Experts of a small language model.
Size: 18 layers, width 256, vocabulary 8192, 23.1M parameters.
Experts: 16 experts in each of 9 layers, 128 squared ReLU neurons an expert, 4 picks a token, a softmax router.
Training: a variant of SOAP for the experts, 289M tokens.
Below are experts of layer 12 (counted from 0) of a mixture-of-experts language model. Rows are named router (the router's row for the expert) and show model dimensions 0-255. Each number is 500 + 25 x the weight over its row's rms, rounded and kept within 0 to 999. Numbers have three digits each.
After each expert's rows: "mostly gets" lists some tokens that are sent to it at least half of the time. This comes from a sample of Wikipedia text that the model never trained on.

# expert 14
router:539513512464475505534485477498490507493508535503501519485496536513489465493497520492496518495481490483459523439462478482474490538426472507462572482491504487501518471504498501485473505511510507558497502460491503497476518456516564493510499516482471432517497495536494508536528542526499486589515515470512518516471517498533507497494477510490506473391518502493478495511525469486495502544482531488518493483481502478483470493513519489419491491513476494463510488529509501511517513509523490458491496507500515478483523510471487525522471504464495479567525495521494494528537501476508488477497534502513520525524501493504454548541497509450520506521489488497540511486519498519531492493482459535501504494489518466512495485475500502509492529468457497503528525525521521500544503521512518
mostly gets: " Th", " H", " F", " Br", " Le", " Re"

# expert 2
router:439459492478495511499491490484550512495518505473517527467489525487481521490479498473518536489484478451495489463506478523525516521464497495490513525529515475513519478509499497509501511531511481513527480494501473500474512552460444484516488522446504471517479493536473485478521485479489501624526537499493507519487535521446512498493494530473466487507535516513468483506537494497525570505489492469506516501479492480505537467513535490442488476522496541464534504506522528494510499509519498502484520463498499503466492479514496506530491511485480470545506474447471485545510493468511487488528501486514500479428518502488492492529487469503526434534558484539512505495476488502520511514491478489463516538503505510498496502474536561531496497526500533477483498511519514493549508465504493
mostly gets: " in", "==", "===", " at", " during", " of"

# expert 5
router:515535447489462509499498540467486509465501474513465510480496498469483523499507489479477491529567486476501519533499502477508513510488482465482514476521513493522544477464464536515483482490511500491490502515490442488543481471497491487501484500491528488532485488506510478481491532479508475473498512539504516504536511462473506480485481499450487450449523501485486467483489485510505468495466506494456461528488524493497509479507561485481482425510511443530529453497488509495523469526525510434485498466447531466484514519520446514514454478520471484498497463454485500508511547485501499484471522497511470532541529497496503511507502499516509552473539539524488520472465494488503498495463541454455535479507505484455566487467509506501513498520526528474486531519504517471512519497513511
mostly gets: " |\n", "\n", ".\n\n", "\n\n", ")\n", "|"

# expert 1
router:460531500528472470537533538454515463500512501499471518478508533432471496440466569464510503500493535490478507539486477483538504504502492490514482504516527513497470508470500535466470517545519511471524465518500527485508517487526487442528486534512523534509465497521484517493505472537492502514513472493559497532483506463516497489589458511497491493525494530488524518518515508506536508480487506493506498489487488493500492516527508502513498507523491544521498572527463505484483463505528492521428538510508474501494530491513489487526508534457482482512524549518499456501523510503517435530489518554468494501504494504461491474497483483499500430536466513488527495477486485523494517474509509465467505506473515473512533472508515506513481506482508506467515498531477505491488537502526538
mostly gets: " are", " have", " which", " who", " people", " ."

# expert 8
router:515537479458491488480488506519492537477493513474522500487455524507482503505507497492482545545535530478472521495503462474508488532468500507504473528516525490494531489482487498523492482496523501534535497499460514530490499549539471492525470497536511476519497481477500512550514529522491510453474506530521499516490517506514492487512485516496468497455507523499495520512516536499491549535461470481461462480501496470514475475521550490465470493527490523516477515506491515425492504514469501534498533466467536481494476513497484492513473574492474481558481439463478473527512517483515482458491518510503492439467520480497529571516493510471518432536471543529517485464495487514521501488458505515475513477469493497539472503488499526493493517515539537458534519488533529497513501472520496
mostly gets: " ", "–", "°", " ·", " (", " dis"

# expert 12
router:465514481457481524475481469500506509511527520498528497485469500480488472479489530512484497454467511500498525489473506501492554511527506469463566512554498464526515474511476511482491530471497521514523506456514510556464528500470493496513488522477447546525461471506461531544528538477489479508551526505524485492475519468515530475510512498487497469515499519521483499532466502504518490449498524506485543480493492495472525489522533491458479480522493494452477486532487539442517491511529556532477522490477510482483491521505493464503493510482476467506540444504498493481514481485495484488548518513536476477536472473477497453496487465500497534527506493429509503485458489511497511536504504492480508506483518542480496492464525429491499506517466516467488494526490505493515500516446453
mostly gets: " South", " York", " University", " School", " County", " American"

# expert 15
router:471466532489485537449503520483513552504502544444479523482468530480486495482490499465476538580529557479472509468512486519474495518534487468484513527438520496512503474502484495441487491494522503527504486500462468573488514543504557499504486500500491436508494479511458483485524513503467491494526572498510522526479544489519505483512482515489495499545515533487494448503505506495515516529485514481467484493500475485503490478526523484512493494527480490461538461535507513446500485500490561489497506477558494493487493488504500507514487496493496486487537551515477483539513522482512494497527509484503485475552482474488461494510492492472507470439527511551509498477495471525516529538484463483481489487512503489539508479490504511494475517505512524479498512517521526496459511474469471
mostly gets: " his", " a", " their", " this", " its", " —;"

# expert 0
router:460469509462481493494499485485526495495516518498517519482478509499472462496486509464489530488487536518485523495488512511490509517549492482458479497499505489535496473496500521508482508488502530481492498468528497595479523469566482497500479518548510465518500499523483515509505551510499481537534506454517508516521504516500508487524509516489486493507511520499494468527467529504508499512486495533520566490481486475487530481517522491500491469525497521492497564502482518435580498502453529484488509475517491481505517486476487491516490510497495490494497514583493497479525502479521503479559513531507499474580489496480418469505495466480521488548501498489504509485489480508510511505489533486500527497478516505443491494466524466512485533541446534483502505485514518488506509411478474
mostly gets: " co", " local", " village", " town", " event", " region"

# expert 13
router:482471520472457485535508466489547535490508525471504490491551557497482482491486506504495532492519444561491510541494511485501502549534476479483511523489494480531532488507488487470476483488509484502528507491510489565461518463465506479517481511515488502515468488516489519525521465529505496557510463480507511519526512496550509466499487526479506480473514509477486496501530505500493607471483531502531540484474470493457496473506524489483480479517532537441487509515486514489470496516511477422498508486540506491507528489487484488515486500509506478494519445467486486506515491473521489490494508499538505484464476470482442497511499476472527452527501479503523488479473495504511485497501536423493528508471510525503505485471507514514488508531426545487494500499498527487463512483525518
mostly gets: " part", " series", " end", " design", " song", "===="

# expert 4
router:538520532486464562522472475500478526479514526484492509458532461499489516470488545505483498478517518492497512492474483484498516504544474460524518507518507496500503482518513508527503506481496490512506497438454470492459520449497571486512516528485491493517499517462503484470532498544466500467526491492472526515510476523551532490480499552484495487427513524521500487508527488488517478513493450489528459449455497483524496471508470472505478496506473506475486463518501511548544510516516526504490515500496473502498479484519501497516463488484496465499489500542488514524510487470499495486521555506569483526456473453495495467499463515458525507437538524568537483470471504516530521540484455529503519503466507507520508476497498499491486514505457485508487520518505545489489511527487501
mostly gets: "ai", "ah", " Democratic", " Air", "ala", "ij"

# expert 7
router:494476512461491518520484470504518519479505542494485509490543509499484476473480522504455543482516564513481531486464501476507539527514493507488484526504508501512522501508507525500485493477485542506515476478482482482464529468483491470536467523514512543537496483460480501515531452496489521469548483490531515519452536496533508475505521510493487491529504524471475474532441466509494432462500520491493510460492482474481487487510543507525484484539510501463497469486503528513496481520527447490498532484573507505481514496460478466516471531507489469524483510428493474497537497467528483475498518512508519482436492484489523512507474494487531510555511498456535502503495477499518507497512502518497527520463521544561488497469509439503516493549460492474489502505518521485535520503511549
mostly gets: " dep", " All", " kn", "pl", " make", " del"

# expert 3
router:538531492452469505523495453498523513520521547510536500488472509506478553463482521503490508465481469511481494434483485459503490520563472485483495513522503445533506490504486500493480504450492517488495489494507486532446531512458446517509498506445444530501468502542508501480525477488505503587452498421491516528478504538505521488489490517458507511526512497483483522506511505497503527522509493470513526486494476468498499497507481479508472503518495488524487497509496523500497513517536512510492517478504486485489480483462467481516487491498515487495529544474489509522513483479510461494542542499503497512519475515494468451532501491498529494512486517470531496495491513529519489500507516503510513520500521598480502493494506429513460512556456523476515508503510524462468510446485492
mostly gets: " b", " t", " st", " Ch", " Tr", " Br"

# expert 9
router:553545525505497535477464473509473470485504525470478517479540490500487517487490541503467515522506532484485526540469455507493533529557486486505524522510510471524484471493491524502484514515487483531529507453474491483465498482540615498503489527505523533520522470489475519507517512526477491444559536553488540515470511479521536484489501520492505492496517512510494522532495478459514446512488473497567468489513471477493498499516511501554481516511446520500491477516534514479488500525497557516495487495519450481495499511523484502512473489497482464525498498556483482519529514490507513501523527496513502470502473464505558533504472504491516543472540498538519499489505500512524531518502457520509501487492518514497517465473502503541495545489517502518497502530499511485531504533493455
mostly gets: " States", "wood", "ala", "á", "ley", "aj"

# expert 6
router:441474503493500546535493525418538489519514538497471512489532470483483485508487507468503515496491477493489504519501473499515518485496485508494531514479520501480478473488447487446516527507543483518497441512496484501516502521505505435512464541503522554512513479512449522470520507507490440522527482489520505505495523487483511501555510495502464468520521541430502488533523507442510479451488521498486538503483480495465487477511509458488481490503499521516510510495471525511475451531497455502483516481530433489451494472511529496504490521447510518521512521520498489542528508496533460501521514496508499490462504493477492496502507441482512504518457520479517503485503435509516562500519521490468495509478539496504458496482543525502485502472472513530519521509525517490499519508534503
mostly gets: " was", " which", " also", " has", " had", " who"

# expert 11
router:539524520493501520476477484512525517486507534468509503468574495500487481495498533486535532513503487530485522531477480506495539544414479476482512531472505504493496461524488504496482512540487481556496484468528467559492496489534550477508499520453469457508483486480490490492518532510486505518519472552556529522500516448487492490510492502483455500499522524503495553509546528476496503473493554489493508473517490484508517479509507479514481512520477513505557507502503515502476498514492482513516502499515512506485507492476494503514491478482482475498523504374481495531503513492512493486526499502550474511446487469489489510528497489463513499403456487495532486493477489517515525504481466519495512503478520507521513482490516562479486506494511520504527526519527515482513504509513523
mostly gets: " Best", " Is", " Stadium", " who", " Center", "rd"

# expert 10
router:468511499452488509497516481496535509513508531471509525485475559494487446473473509479497516519477522493477486500498488466514516508446490486482470537473509502519520492508479519450489562523509519522508468466496492495450540519519513497521488510507492439511500465493493533490527499486483482456548513405533506529519515519494490481524520524484504490489514515482476447528509506489524511486477542507453528490499465486508496473503513481497483483511488515515486515496515505459458487504494512491494514481488497486476511486502481492514483542501512485532537511474474475497535499473525480479541519507504476424573476475483557534512490459494511528566474464566510515495479470504519505496498538513502521496480522462548460483479511504514495513515518506477516517521498521495510511497533428
mostly gets: " would", " an", " had", " a", " died", " took"